Below are experts of layer 5 (counted from 0) of a mixture-of-experts language model. Rows are named router (the router's row for the expert), gate (a neuron's input weights, with its number), up (a neuron's input weights, with its number) and show model dimensions 0-255. Each number is 200 + 20 x the weight over its row's rms, rounded and kept within 0 to 999.
After each expert's rows: a language model's description of what the expert responds to; "comes after" lists some tokens at least twice as common just before its tokens as in all text. This comes from a sample of Wikipedia text that the model never trained on. Tokens count by the router's weight.

# expert 7
router,200,186,200,225,195,228,187,198,208,185,214,214,236,243,228,208,178,206,219,237,192,196,226,174,194,207,193,204,219,171,175,207,184,233,218,213,189,224,203,197,223,206,186,216,237,218,226,204,175,217,181,194,189,215,201,166,218,207,250,221,199,194,206,180,182,209,211,194,198,206,214,194,197,222,184,176,194,218,248,217,194,179,180,198,191,178,177,195,207,187,200,222,162,173,209,207,193,233,205,199,243,160,237,205,225,181,239,192,176,155,185,229,202,161,193,185,180,195,182,228,222,183,196,206,173,160,175,220,183,212,196,164,211,215,183,172,191,206,163,213,178,174,183,225,231,208,171,217,217,208,183,202,187,234,194,157,207,163,248,180,198,211,188,175,202,190,218,193,205,153,208,208,192,175,179,182,239,237,224,185,231,217,212,180,173,186,191,197,204,168,174,207,213,203,191,177,216,177,187,219,195,198,223,207,197,186,201,209,207,203,180,193,205,216,190,207,179,224,183,152,203,230,201,193,218,199,193,214,205,242,207,223,227,216,187,208,210,204,182,222,210,178,196,210,204,204,179,218,188,198,176,199,214,216,176,223
gate1,225,215,221,214,197,170,187,209,197,233,181,235,211,221,202,199,209,208,205,223,194,211,214,213,195,221,196,159,232,213,194,209,177,211,184,188,224,208,195,204,193,205,152,227,207,194,219,199,176,187,187,187,178,190,232,173,136,207,211,209,189,195,206,185,205,170,230,205,203,213,232,237,194,174,202,225,199,166,172,239,193,217,207,195,188,193,177,164,215,176,229,238,210,206,190,207,196,230,204,189,198,173,189,182,205,196,203,235,177,199,181,211,207,194,179,209,182,213,164,183,176,203,181,215,223,196,191,196,191,195,183,169,214,223,214,199,185,221,193,237,225,189,203,178,191,243,192,217,191,194,192,210,199,202,202,230,186,170,232,209,206,195,225,221,190,210,241,176,202,218,183,195,169,213,190,217,207,183,211,194,221,171,210,217,218,225,219,157,220,210,199,198,213,179,232,227,250,207,205,227,199,230,209,195,199,210,196,219,231,175,206,199,184,191,161,174,185,161,202,171,248,192,226,237,219,169,210,188,212,163,185,180,200,234,227,194,194,167,186,196,171,190,200,194,195,176,166,220,174,221,226,201,194,231,184,194
up1,194,203,194,200,173,222,190,251,189,210,192,214,193,219,213,230,215,183,218,229,176,209,233,184,218,220,188,182,187,186,193,187,187,191,220,193,239,195,229,169,194,205,211,179,187,194,241,202,191,166,185,207,219,190,188,213,216,217,177,199,227,232,168,221,236,196,170,157,209,204,197,155,184,203,200,206,174,224,158,216,208,219,202,202,184,187,186,181,237,221,220,203,183,215,213,189,231,194,223,201,222,180,210,164,186,182,237,241,197,200,233,229,205,181,198,207,183,197,192,162,201,219,194,203,179,226,230,192,193,188,200,200,198,213,179,187,204,212,183,199,223,207,197,201,182,235,189,175,199,192,202,228,211,234,213,213,212,200,201,179,234,188,179,230,193,194,183,196,228,216,184,193,179,201,149,207,216,223,179,209,150,202,199,190,223,211,167,240,189,211,215,230,179,191,211,193,203,220,200,223,179,179,216,210,186,207,202,216,231,206,228,198,220,184,193,176,206,221,185,210,175,202,175,193,225,227,200,218,191,198,214,218,199,202,187,175,203,188,242,205,205,166,176,198,214,205,186,235,173,199,180,219,265,177,240,159
Description: Table row pipes, pronouns. Pipe characters opening wiki table rows after a line break in results, tracklists and election tables; also sentence-initial He, She.
comes after: "\n", " ", " Win", "\n ", " 2nd", " 7"

# expert 24
router,203,193,197,187,207,230,163,229,170,192,202,215,222,160,192,192,179,217,250,215,197,233,228,199,205,177,182,210,204,202,157,205,174,193,186,237,202,193,194,230,216,204,200,189,180,197,210,186,175,170,183,208,195,197,170,225,188,157,220,174,199,182,205,195,191,209,195,206,180,192,221,167,214,236,232,192,197,168,206,186,191,197,198,203,209,171,218,175,186,182,214,195,196,166,195,229,174,199,221,221,171,209,189,226,203,170,230,222,182,193,188,201,224,168,208,182,176,170,233,183,221,250,209,161,216,207,202,176,209,186,219,182,211,192,220,211,220,174,191,176,204,239,208,223,190,199,200,209,184,161,206,182,212,186,198,184,191,211,204,212,243,181,179,194,224,203,228,166,238,187,212,165,164,185,192,198,220,225,200,162,232,176,249,199,188,171,202,225,191,230,167,204,207,203,171,183,193,203,207,184,222,209,203,207,197,201,194,188,201,181,189,193,208,212,208,198,229,191,162,208,175,235,180,188,192,231,171,180,213,224,200,175,208,184,179,200,204,199,162,229,197,181,201,199,222,199,160,194,219,205,206,200,232,168,177,212
gate0,204,246,207,171,243,187,222,212,197,178,198,213,227,213,196,191,181,225,145,203,154,195,248,207,228,210,206,189,199,200,190,218,200,206,227,213,193,214,185,170,175,226,224,164,195,205,196,233,155,206,210,211,191,210,203,188,222,186,199,219,180,159,187,204,243,179,191,230,209,205,220,192,207,210,219,186,188,192,211,198,210,192,194,206,218,205,167,187,205,222,198,165,166,172,235,208,194,190,236,205,167,185,230,192,220,232,202,196,194,189,187,200,201,215,196,199,188,161,194,184,217,192,182,209,220,199,200,179,180,187,209,211,176,190,203,182,178,216,185,195,204,239,182,159,174,205,196,192,213,198,206,171,186,208,179,176,172,201,176,180,219,209,197,217,220,192,222,205,178,209,208,202,197,201,188,178,221,210,210,200,208,193,223,209,165,177,149,194,226,193,206,228,171,160,205,220,180,176,175,212,203,227,224,252,202,225,192,210,230,226,185,173,189,231,188,188,196,163,219,207,216,182,206,191,177,222,213,221,203,215,181,223,189,233,216,224,229,225,206,205,212,187,204,184,173,184,239,235,209,202,186,168,230,210,198,230
up0,215,187,230,178,176,199,213,200,211,190,178,215,200,181,178,175,224,183,199,208,192,218,157,229,213,166,174,185,184,174,196,226,215,227,198,228,202,223,203,223,201,180,224,194,187,200,160,225,223,204,204,218,216,198,199,218,180,217,199,215,197,209,179,208,195,194,211,194,196,219,202,176,240,229,216,210,176,207,201,171,193,177,149,193,207,195,184,214,206,241,208,189,185,155,206,202,197,161,201,209,200,200,187,218,190,210,186,203,203,226,174,198,219,192,228,203,175,195,196,184,192,210,203,206,187,197,202,208,204,204,195,186,166,178,205,170,192,196,194,199,189,230,192,198,198,210,193,208,226,223,227,207,208,221,213,221,210,217,197,198,220,198,197,173,162,180,221,171,187,213,236,191,172,177,218,189,229,188,236,224,199,219,198,196,172,181,205,194,219,130,188,210,187,191,238,209,200,210,233,177,221,195,207,208,183,249,238,216,219,218,219,164,169,184,207,227,212,202,179,230,200,248,185,201,200,163,188,204,215,182,192,205,235,179,240,209,196,204,205,204,204,174,240,250,190,232,171,175,185,176,219,177,159,215,190,241
Description: Determiners. Definite article the and possessive determiners (his, their, its, 's) beginning noun phrases, usually after prepositions.
comes after: " of", " in", " to", " on", " for", " at"

# expert 19
router,204,196,226,223,186,200,227,222,214,203,211,216,192,187,211,187,208,194,177,185,200,196,219,210,240,217,221,206,208,222,200,223,187,208,203,221,235,226,184,192,202,209,177,233,218,196,179,203,186,174,202,211,203,163,234,203,194,218,192,193,200,209,206,180,202,198,233,205,201,169,178,156,218,218,194,206,229,202,236,160,222,184,186,191,163,181,200,188,209,209,191,193,203,203,194,206,227,219,195,205,186,204,219,209,176,183,222,203,177,229,204,215,198,188,175,171,192,215,223,181,194,169,225,214,203,196,223,193,236,167,247,188,237,209,211,195,209,168,236,214,253,176,192,234,217,195,198,158,196,209,209,203,204,215,203,209,208,227,173,221,199,222,200,195,169,179,198,239,198,238,184,203,180,236,193,208,190,171,203,215,167,211,222,174,206,199,197,229,204,184,176,177,205,229,219,227,203,217,241,199,191,176,245,181,196,171,226,204,239,204,193,211,186,164,190,212,172,205,184,188,200,193,208,234,182,177,198,234,189,196,210,199,216,220,174,214,224,256,197,178,225,233,208,242,213,199,162,200,245,189,206,187,214,205,214,176
gate4,167,189,220,188,205,188,192,225,180,197,213,212,218,228,207,206,205,199,159,242,180,240,254,223,207,225,194,199,183,201,220,197,207,223,178,231,186,207,218,215,179,219,197,215,189,216,215,236,178,187,181,222,186,203,192,180,181,239,190,193,187,208,195,207,217,170,199,224,159,179,180,177,203,205,227,222,173,203,193,208,175,198,187,212,224,214,243,218,227,192,178,211,210,239,184,199,212,198,209,156,197,203,168,163,200,171,175,217,214,186,220,207,184,235,180,222,178,215,209,188,168,206,193,198,215,218,220,207,201,215,193,160,225,183,177,191,197,197,213,209,196,204,194,207,175,191,228,196,222,178,200,215,203,222,193,188,170,231,158,180,218,196,195,188,185,237,206,179,194,217,155,197,236,215,203,200,219,193,209,208,237,191,202,201,205,207,145,215,185,207,195,226,167,168,227,201,192,199,205,225,199,203,151,206,166,241,203,188,199,194,196,200,192,178,175,242,161,200,206,192,212,190,218,208,187,209,187,205,238,196,239,232,201,245,210,210,215,197,202,216,221,225,212,163,194,187,215,172,211,200,181,232,195,191,206,207
up4,239,187,180,205,197,165,203,181,192,167,206,208,194,218,205,214,201,204,235,193,220,216,253,227,194,198,171,194,201,187,221,192,229,243,186,246,179,234,238,214,186,224,197,212,197,176,191,222,218,189,195,193,226,191,161,230,181,179,195,170,185,198,160,202,155,211,187,219,221,190,192,167,174,225,216,220,195,221,222,192,196,188,206,192,223,201,230,187,194,203,182,187,218,151,184,205,215,222,216,228,178,162,215,182,177,177,207,205,213,251,194,197,183,203,135,169,211,178,191,197,244,156,194,202,211,213,185,204,158,222,175,215,181,183,190,215,221,207,190,199,174,197,225,193,192,192,189,207,214,187,168,202,174,197,208,205,201,180,204,199,206,222,192,230,234,182,191,201,224,206,195,226,199,217,219,221,201,213,235,189,192,206,190,190,230,187,183,225,173,190,197,215,208,207,205,219,173,185,216,217,180,142,192,171,214,220,190,221,198,188,163,223,219,198,221,195,174,202,205,207,213,198,230,204,179,189,201,218,225,163,212,230,218,214,205,209,230,196,187,207,230,202,183,208,205,209,210,233,194,200,201,225,194,193,202,195
Description: Table blanks, foreign syllables. Blank space cells in election and sports tables, country codes like FRA and ITA, and syllables inside foreign personal names such as Miyu, Kaizer.
comes after: " |", "|", " K", " Y", "z", "j"

# expert 32
router,221,195,180,234,206,207,236,219,184,173,210,203,187,168,183,200,194,193,204,234,189,192,195,233,208,197,211,174,181,168,152,236,197,180,185,235,235,183,202,225,204,197,210,168,186,215,179,204,169,183,188,163,163,184,161,188,205,177,190,209,175,179,219,176,232,209,189,216,231,201,177,189,196,197,198,216,167,147,212,177,216,199,201,231,219,193,186,212,237,206,210,191,221,206,160,215,222,185,204,185,186,220,191,197,195,196,178,179,191,217,183,186,175,219,192,214,221,197,174,195,168,198,238,209,211,225,243,199,174,175,192,182,174,235,218,231,238,195,217,194,193,185,181,222,200,202,206,213,209,225,204,213,213,185,220,175,225,200,192,179,239,188,171,193,174,197,206,170,216,187,214,204,234,178,199,184,209,188,192,176,162,233,187,218,206,193,179,187,222,217,180,238,219,220,176,217,214,179,225,172,202,210,189,210,174,210,197,209,195,180,214,210,217,220,225,182,197,206,202,188,212,174,214,179,225,225,217,218,211,219,181,188,223,172,194,218,163,186,205,173,189,205,214,196,164,187,226,179,203,212,244,175,238,194,193,208
gate0,179,214,193,155,219,201,232,184,193,171,212,191,193,209,184,160,179,192,207,224,214,198,201,211,210,199,181,228,183,211,197,238,211,206,209,215,215,216,220,156,208,213,208,187,188,196,211,205,209,211,237,164,195,192,215,197,229,219,215,183,176,180,227,212,200,182,181,215,195,218,197,202,234,244,211,223,175,220,201,207,187,202,217,193,163,224,203,207,205,205,196,217,198,186,170,200,191,209,196,207,180,206,170,192,198,150,224,198,179,165,160,199,180,194,209,220,230,207,195,189,197,193,199,236,173,184,218,185,192,186,215,223,163,197,217,166,216,177,169,190,189,220,210,182,215,171,251,189,212,208,213,193,185,207,194,223,192,203,206,194,166,202,232,173,208,233,196,228,209,209,240,241,199,199,162,208,170,194,210,181,175,213,217,199,173,211,177,185,223,196,211,188,217,182,195,219,193,215,216,168,202,236,202,217,218,215,216,151,187,218,219,196,196,207,246,231,187,223,223,183,241,189,201,207,167,214,173,193,200,193,224,221,226,171,235,203,160,184,187,173,228,213,190,188,145,227,203,181,181,178,201,211,194,174,209,201
up0,196,206,199,195,229,201,224,204,221,208,184,195,203,201,219,203,175,194,223,195,214,176,169,184,210,216,196,194,192,176,157,195,208,206,189,171,208,238,215,221,208,191,224,251,195,177,178,213,209,188,227,220,204,203,225,189,229,200,219,214,172,209,177,182,216,246,220,181,189,191,213,224,174,210,191,186,221,213,205,217,220,223,182,237,173,208,185,202,167,211,192,196,176,258,194,193,200,202,214,211,233,166,213,203,210,215,233,169,190,226,192,194,203,183,209,198,238,203,214,182,229,166,173,234,233,202,208,209,186,221,195,225,200,172,228,177,222,188,222,181,216,199,209,209,205,216,166,186,204,169,172,201,218,209,179,194,197,157,204,220,202,202,205,186,218,207,155,196,231,177,169,174,207,206,179,216,181,204,194,182,200,196,220,156,221,180,200,173,192,200,218,206,196,170,195,208,225,212,111,189,188,203,196,228,159,188,219,211,213,220,187,204,163,184,194,201,202,183,177,194,178,218,190,207,184,162,211,199,220,174,178,194,196,203,208,180,205,201,250,193,184,206,162,213,205,201,215,194,192,196,192,228,165,217,221,190
Description: Nationality and institution adjectives. Modifiers and nouns of nation, state and institutions, such as American, British, military, federal, government, film, school.
comes after: " the", " a", " of", " and", " United", " an"

# expert 18
router,238,206,228,178,181,186,206,198,175,170,202,216,215,203,200,213,198,204,204,180,186,192,177,197,211,211,207,189,213,209,188,210,237,199,200,189,216,212,184,222,225,218,179,214,157,228,155,176,208,244,177,203,210,216,197,177,163,205,193,234,180,202,188,199,163,238,186,211,194,182,241,185,200,179,205,213,198,214,183,199,217,224,186,234,212,191,186,212,214,228,193,177,215,198,237,167,183,195,179,232,182,211,179,217,185,183,230,190,194,187,202,200,225,212,197,222,215,202,180,192,218,197,173,193,173,215,189,219,152,211,225,199,185,188,214,209,210,209,231,138,197,198,217,170,244,192,198,208,202,158,245,211,205,227,205,199,205,204,207,234,185,173,203,212,191,219,217,193,208,202,192,195,196,202,223,187,251,215,226,233,192,226,193,242,194,200,168,208,198,200,188,192,194,153,195,236,172,207,211,182,189,235,214,167,180,173,202,211,204,199,202,253,241,173,218,193,200,174,195,222,201,213,208,209,203,220,198,194,205,218,180,197,191,218,169,215,204,226,221,166,207,203,156,157,198,209,199,185,217,192,194,194,178,177,186,181
gate4,168,205,217,193,208,206,206,218,192,191,207,213,209,198,204,199,194,177,215,229,190,245,212,178,182,210,198,210,196,178,183,166,209,213,186,186,220,208,191,232,171,189,192,207,210,180,171,202,138,213,168,186,171,187,218,223,191,247,191,213,229,168,205,197,206,216,213,216,204,195,203,214,179,173,215,217,192,189,158,234,182,235,192,207,164,193,201,198,204,192,226,192,204,196,222,190,186,183,209,177,208,186,206,195,170,205,208,224,201,174,209,196,230,172,192,239,215,205,193,211,210,199,192,214,231,168,211,194,210,206,188,195,230,254,226,203,198,179,184,176,190,195,180,202,231,204,173,217,195,221,203,194,181,229,215,222,225,183,235,182,197,220,167,216,223,179,210,209,206,179,194,172,234,232,223,216,171,226,187,195,196,203,203,203,169,207,177,189,209,214,201,198,184,157,185,214,183,187,195,272,248,234,164,162,190,200,218,222,203,217,198,206,183,184,201,171,208,215,224,224,178,164,215,175,158,203,189,225,214,186,206,202,205,169,190,218,178,220,197,184,207,202,185,227,160,217,176,198,215,202,162,214,190,180,220,197
up4,183,211,211,210,196,207,227,176,177,192,212,225,213,222,179,228,168,214,196,174,205,224,198,202,198,184,169,207,189,208,204,159,249,190,190,221,204,183,193,238,209,152,193,184,244,221,155,200,212,199,206,210,183,152,202,226,160,227,206,192,218,210,209,192,188,219,213,185,186,184,223,198,212,216,188,201,212,207,229,195,204,195,197,212,199,227,200,173,155,199,224,208,231,174,160,187,206,195,194,225,215,204,240,212,192,203,211,191,208,188,185,214,219,192,181,215,180,189,187,234,240,191,230,200,206,186,198,211,221,190,217,153,168,191,206,194,232,184,161,191,174,175,178,218,205,241,187,227,203,204,204,216,215,198,206,201,206,185,196,200,223,199,196,221,206,201,213,198,218,186,228,167,225,224,203,191,213,182,203,196,174,189,210,203,202,159,198,183,209,196,230,189,233,197,223,209,223,178,173,246,176,268,205,181,195,182,171,221,214,179,212,225,230,163,218,227,216,211,186,208,210,217,197,199,225,198,210,203,203,194,180,162,216,189,179,226,195,194,207,230,149,183,206,204,211,211,224,182,223,169,172,190,184,192,204,184
Description: Numbers and measurement units. Digits, decimals and units in statistics, census and table text, such as km, mi), sq, °N, "2.5", and "a" in "Males had a median income".
comes after: " |", "°N", " (1", " ft", " sq", ".0"

# expert 5
router,215,209,227,204,207,186,226,186,222,212,209,182,198,242,205,194,192,209,198,181,177,172,201,163,232,227,183,232,216,214,217,222,195,171,166,218,233,199,232,177,186,167,205,184,214,187,198,180,186,180,182,197,218,231,206,190,219,226,163,215,222,245,200,210,239,194,211,213,197,178,234,163,181,210,176,209,201,218,202,206,206,212,228,216,158,182,191,225,181,215,203,193,166,207,219,166,215,182,213,245,201,218,214,181,179,185,183,207,222,213,211,196,164,212,230,190,215,166,202,205,211,202,187,179,232,170,245,173,185,219,205,207,209,212,190,188,185,205,177,194,204,187,222,178,185,209,167,174,249,196,185,168,196,198,218,177,194,184,175,201,203,181,214,190,224,188,210,219,194,177,196,205,213,183,181,209,198,195,194,211,178,205,184,196,214,189,176,164,181,188,234,204,208,194,211,201,182,224,237,156,194,194,165,173,230,201,185,223,215,216,203,195,178,193,220,208,174,168,194,240,185,224,228,225,208,170,171,198,196,201,228,229,181,166,162,228,194,222,215,223,194,225,185,171,224,214,199,188,177,192,202,195,199,176,199,184
gate1,210,210,210,200,218,183,182,186,222,190,182,203,198,215,150,208,214,220,215,201,195,210,208,190,188,189,205,187,219,208,197,224,197,209,178,173,164,186,207,171,183,222,157,198,208,217,181,208,204,212,231,232,212,234,191,188,206,186,233,212,195,218,224,190,184,210,200,213,177,166,199,206,203,166,180,180,186,198,181,173,248,182,185,189,205,172,219,205,196,210,195,213,204,185,215,182,186,195,149,220,172,192,178,180,192,181,211,177,190,195,194,176,202,191,222,191,176,167,201,198,208,209,185,181,186,216,200,206,174,203,259,198,186,238,237,191,183,224,193,165,198,184,185,172,234,177,237,237,184,193,175,168,196,214,178,218,222,228,181,178,179,188,195,177,171,185,218,184,230,233,183,200,177,186,190,169,210,213,197,164,248,200,204,185,198,206,208,246,199,208,174,179,220,210,207,195,194,211,218,214,203,231,172,182,208,201,170,220,196,230,230,220,192,198,187,218,252,180,213,183,194,204,207,207,238,163,179,211,164,213,207,210,175,191,197,188,216,205,185,213,201,159,188,176,214,162,186,172,199,168,238,196,181,189,181,197
up1,233,186,196,199,195,221,200,174,171,207,209,240,212,205,203,182,180,198,204,198,234,195,184,204,186,212,220,196,152,208,184,211,186,203,220,185,175,185,179,180,192,178,210,219,178,217,193,203,190,179,154,152,191,214,188,221,215,221,233,205,181,187,186,195,190,223,196,241,214,207,183,225,191,215,224,227,173,214,205,209,180,201,225,219,216,247,194,182,213,193,217,161,166,213,213,192,186,164,183,214,205,191,184,200,177,182,210,145,208,189,192,188,191,206,223,185,213,225,191,219,161,184,175,205,193,193,187,194,162,226,161,207,185,241,246,203,209,217,226,205,202,184,223,220,222,206,192,195,222,163,215,189,197,203,224,193,168,209,179,180,211,193,193,236,200,191,175,211,170,209,198,177,190,186,175,193,198,172,211,165,210,203,237,241,190,201,197,184,178,200,198,220,151,203,224,221,212,198,225,183,221,216,192,181,205,196,183,246,214,172,192,212,179,166,195,226,213,193,207,183,230,210,224,190,217,204,164,194,174,186,202,217,201,182,205,190,214,171,158,180,190,201,219,239,203,236,200,231,215,173,186,200,208,223,191,184
Description: Coordinate decimal digits. Digit pieces inside decimal latitude/longitude coordinates (43.5714°N 79.6995°W), plus section headers, brackets, dashes and odd symbols.
comes after: "\n", "′", "°", " E", " G", " D"

# expert 25
router,189,202,212,221,173,200,186,207,195,215,202,182,164,198,221,204,226,232,217,169,210,211,207,236,175,212,187,243,216,209,191,193,215,206,214,200,151,194,172,236,202,206,196,240,193,227,192,207,215,226,188,228,233,240,190,217,199,223,178,185,217,189,234,188,180,202,224,216,231,191,156,208,200,179,181,150,193,210,224,187,179,225,250,192,153,198,214,214,204,188,199,172,206,229,177,203,221,230,187,205,188,235,216,210,202,174,219,196,216,227,178,198,199,198,165,160,174,191,195,208,196,201,198,203,205,198,203,167,226,204,184,188,197,189,213,218,210,221,173,208,186,228,208,185,194,205,186,178,170,176,212,199,187,208,194,226,182,188,192,190,196,207,210,180,195,226,177,206,213,168,199,177,179,257,205,226,206,179,203,220,155,211,237,198,216,220,236,217,218,208,218,213,208,192,231,191,189,190,201,178,181,179,168,203,178,189,221,187,233,175,174,225,190,186,244,209,220,198,175,198,183,205,222,152,180,191,195,217,192,195,190,210,237,193,187,210,218,197,165,194,158,196,211,193,197,200,174,181,187,201,184,189,208,191,234,190
gate1,183,239,193,175,215,203,201,228,176,191,193,184,184,231,217,246,182,197,220,199,204,198,193,198,229,209,196,175,175,209,184,226,187,195,204,192,215,166,205,197,237,227,196,193,187,214,214,157,219,233,156,249,181,215,198,188,173,191,180,161,174,194,200,215,191,208,168,189,201,215,183,187,221,200,216,189,188,215,203,150,205,194,230,168,185,211,191,207,189,182,232,184,191,176,205,178,211,223,207,171,187,204,214,205,208,167,223,228,185,198,202,191,194,194,168,205,186,233,210,197,200,195,214,207,236,213,241,216,201,201,203,261,234,210,160,211,195,180,219,246,218,211,197,156,208,207,196,241,187,205,200,179,219,187,181,213,190,196,198,175,227,196,237,155,220,199,194,205,210,181,175,204,214,185,182,188,201,199,205,198,193,211,190,209,210,156,234,204,177,209,207,214,186,193,198,220,208,184,214,195,208,201,218,215,239,175,228,240,168,202,238,197,245,213,214,204,211,211,187,241,218,201,198,186,181,190,198,202,181,227,197,194,183,228,202,238,198,187,228,186,192,169,198,163,190,212,209,207,188,180,177,164,214,199,210,215
up1,189,228,200,208,199,170,181,160,227,175,198,195,208,194,221,185,206,231,210,182,214,197,199,193,163,175,183,165,182,169,169,201,191,208,179,197,196,202,195,185,177,202,171,189,196,208,212,185,182,201,207,205,214,191,209,233,223,217,210,194,232,191,243,232,229,226,224,173,202,188,182,205,215,179,176,208,174,230,211,215,254,207,208,198,200,189,179,197,235,208,150,191,241,221,175,205,196,198,188,189,192,234,180,199,194,198,220,170,184,210,210,217,210,203,222,191,218,167,220,223,205,221,223,202,200,176,194,179,208,207,189,192,181,224,180,230,207,190,195,208,187,192,169,210,150,228,161,154,198,186,235,254,247,196,171,233,200,221,168,190,200,176,231,189,182,220,198,184,177,214,218,205,207,208,196,215,231,227,181,184,185,180,191,187,223,196,189,203,231,187,160,202,177,183,228,167,205,185,179,197,198,214,227,215,196,179,205,203,175,180,188,193,206,214,206,209,158,190,222,185,205,210,224,207,199,255,222,208,239,186,174,207,197,189,224,190,218,233,211,205,187,217,203,214,195,189,202,187,193,202,181,195,172,182,199,162
Description: Table cell separators. Pipe separators between cells in wiki tables of sports standings and results, and semicolon-ended scores like 2–1;.
comes after: " ", " 0", " 1", " 2", " —", " 3"

# expert 20
router,206,191,220,216,227,215,202,215,180,209,180,201,229,196,173,183,181,161,183,184,198,214,165,184,203,213,191,161,203,213,225,193,211,166,188,182,206,230,224,222,217,226,212,174,229,186,238,190,234,199,183,185,194,179,192,204,199,210,215,204,184,192,202,206,200,194,229,179,215,196,211,224,206,227,224,238,190,185,196,220,197,197,190,210,232,185,186,190,174,200,243,193,194,163,196,219,185,200,154,190,218,175,177,198,243,214,198,199,204,220,213,186,182,173,185,239,184,205,203,220,199,245,177,203,190,235,181,194,221,211,224,205,208,195,223,205,184,209,198,189,192,238,159,173,189,188,202,181,202,192,170,163,222,200,209,219,215,230,239,157,199,244,199,238,216,203,209,196,169,210,170,184,194,151,209,204,196,204,179,185,207,181,190,179,193,163,230,214,229,212,212,216,207,217,178,228,204,137,175,242,185,197,189,219,201,171,219,201,194,175,188,215,191,205,205,178,216,191,215,199,199,161,202,162,212,240,199,198,170,211,210,190,227,206,201,202,195,196,196,185,197,162,210,208,202,186,189,206,162,223,224,181,191,192,187,217
gate7,208,198,163,196,188,178,211,182,207,238,206,242,196,203,218,165,240,174,204,218,209,164,224,167,182,204,201,249,168,179,197,218,234,196,189,189,176,208,203,193,208,186,185,188,201,199,178,173,199,199,220,183,157,232,193,208,169,184,199,170,192,169,174,195,205,207,217,221,250,186,192,196,213,152,219,178,193,201,210,168,219,191,219,160,195,199,217,202,180,193,186,206,199,184,199,158,214,197,228,216,195,212,245,192,186,207,230,186,224,187,169,181,221,187,204,168,216,196,211,195,183,180,195,202,198,203,206,194,211,194,187,208,175,184,196,199,192,194,234,237,191,235,217,186,211,212,181,224,176,208,253,192,227,196,202,187,221,209,201,163,196,177,185,184,172,171,213,201,194,205,206,204,220,189,215,202,161,231,187,231,229,192,222,231,208,217,207,175,172,224,193,166,154,203,200,207,222,238,161,239,203,205,200,211,205,216,200,176,191,221,157,207,206,204,173,231,195,222,204,219,187,206,197,185,216,236,201,187,207,227,218,186,180,184,166,176,187,210,195,200,228,207,219,204,200,188,172,210,224,178,178,187,204,211,206,213
up7,214,195,228,206,204,217,213,190,190,209,203,184,216,226,214,231,190,178,179,172,202,214,189,210,196,210,175,194,218,155,202,197,180,155,206,238,217,193,211,228,222,199,230,167,190,187,191,198,232,183,179,191,180,196,225,202,226,204,207,235,159,227,158,235,185,222,187,194,194,218,208,222,187,198,193,196,198,227,202,204,150,169,162,168,219,205,199,229,229,194,183,230,204,215,210,178,192,198,256,199,206,156,212,182,178,181,193,208,217,192,187,177,204,168,200,195,196,210,229,225,189,204,232,242,211,221,208,189,203,241,209,214,179,229,195,200,220,201,200,219,204,224,200,198,202,188,197,184,204,195,184,207,236,218,170,214,171,152,201,199,161,196,199,187,190,184,177,206,206,218,218,181,166,187,193,229,204,183,242,181,192,236,191,167,192,234,179,183,207,186,202,199,195,179,217,240,163,203,219,215,216,230,206,164,199,193,217,205,190,203,214,194,221,223,234,171,200,225,194,176,182,209,219,201,214,201,201,165,214,213,223,171,179,171,201,192,195,218,189,188,198,180,176,201,181,222,202,184,212,206,212,186,251,196,221,185
Description: Adverbs and participles. Auxiliaries had/have/has, but, and adverbs like well, far, plus past-participle endings after was/is, such as hired, derived.
comes after: " was", " is", " were", " are", " he", " been"

# expert 8
router,190,219,206,232,194,190,204,213,192,209,189,193,192,179,207,191,194,187,174,153,199,176,166,244,226,186,162,183,204,209,239,222,191,189,197,179,186,201,224,219,206,229,203,192,201,238,234,190,196,205,194,209,186,205,205,213,222,212,212,203,214,186,217,232,161,193,187,216,230,179,196,208,212,190,236,210,204,235,169,210,235,194,180,207,215,165,211,183,232,199,186,170,211,193,185,210,195,214,182,206,213,185,201,156,220,187,187,237,197,216,226,188,215,224,170,205,203,209,226,211,159,229,165,186,189,237,197,206,186,164,230,199,192,204,198,208,167,179,210,195,193,220,180,187,184,235,214,180,182,204,175,165,179,228,211,220,178,214,217,180,207,238,222,208,177,199,221,168,206,208,191,207,197,198,194,201,227,167,202,164,203,215,174,236,224,181,221,212,223,187,186,184,230,235,165,194,193,160,186,212,215,174,173,190,222,168,195,216,199,191,196,170,206,217,178,173,177,185,196,179,198,186,217,175,187,233,207,194,187,213,209,182,225,211,184,211,185,222,193,204,182,226,202,228,210,217,207,155,179,236,161,214,206,175,171,198
gate0,214,223,205,227,184,207,174,154,171,169,205,220,221,163,217,240,206,192,200,206,195,206,211,181,214,150,187,196,221,194,162,174,215,224,203,207,195,178,170,163,170,222,216,185,179,173,212,233,201,216,195,203,213,162,176,166,188,179,176,198,184,162,181,170,190,198,196,190,170,192,212,213,208,183,197,186,177,222,227,225,163,176,205,219,204,193,212,237,225,224,201,234,174,212,181,184,225,205,155,229,191,197,227,208,191,219,229,216,184,214,207,193,179,196,190,216,190,204,201,208,197,186,169,216,184,190,206,212,195,186,210,205,188,184,194,190,208,178,153,168,155,184,183,190,177,208,190,184,200,189,192,187,215,187,211,214,193,190,200,193,224,189,199,193,196,192,192,211,224,208,197,172,182,189,180,200,202,191,243,171,201,208,238,226,197,180,173,174,166,175,203,195,162,175,183,198,192,207,212,184,208,176,181,173,192,209,178,166,206,231,175,186,215,235,210,210,213,218,232,174,221,212,202,195,177,162,223,207,196,184,180,216,154,178,195,221,188,228,203,168,203,178,203,190,194,169,178,198,188,160,208,174,180,225,197,227
up0,182,184,187,249,212,173,198,208,213,203,211,212,221,212,173,180,185,198,208,213,225,197,183,192,220,208,217,212,213,186,223,192,218,187,170,189,203,213,226,176,193,185,188,213,204,223,230,215,207,180,223,225,215,164,219,210,176,237,203,191,202,199,200,203,187,144,215,208,247,201,217,217,201,211,173,204,206,213,195,191,224,217,184,193,164,198,234,178,172,182,154,173,241,185,212,209,183,213,218,192,240,199,209,176,227,227,224,177,190,197,218,231,210,242,209,200,205,237,213,226,198,193,204,226,196,208,201,231,204,195,210,194,237,204,187,221,211,235,206,184,210,189,171,206,197,185,176,167,201,166,210,184,210,193,216,182,199,215,190,207,155,211,252,180,171,203,233,185,197,179,256,172,210,238,205,222,191,215,179,186,173,186,204,202,200,195,197,250,168,200,205,162,199,200,204,209,210,194,187,176,191,192,201,172,184,181,176,199,206,177,221,238,188,208,212,176,198,217,185,204,213,185,209,208,200,202,212,241,252,193,190,201,212,168,172,209,206,202,207,222,185,219,205,162,181,180,212,214,161,211,228,199,222,211,195,210
Description: Copula after subject. Verbs right after a sentence subject, mostly is, was, are, were, plus located, based, released in biographies and descriptions.
comes after: " He", " he", " It", " was", " and", " which"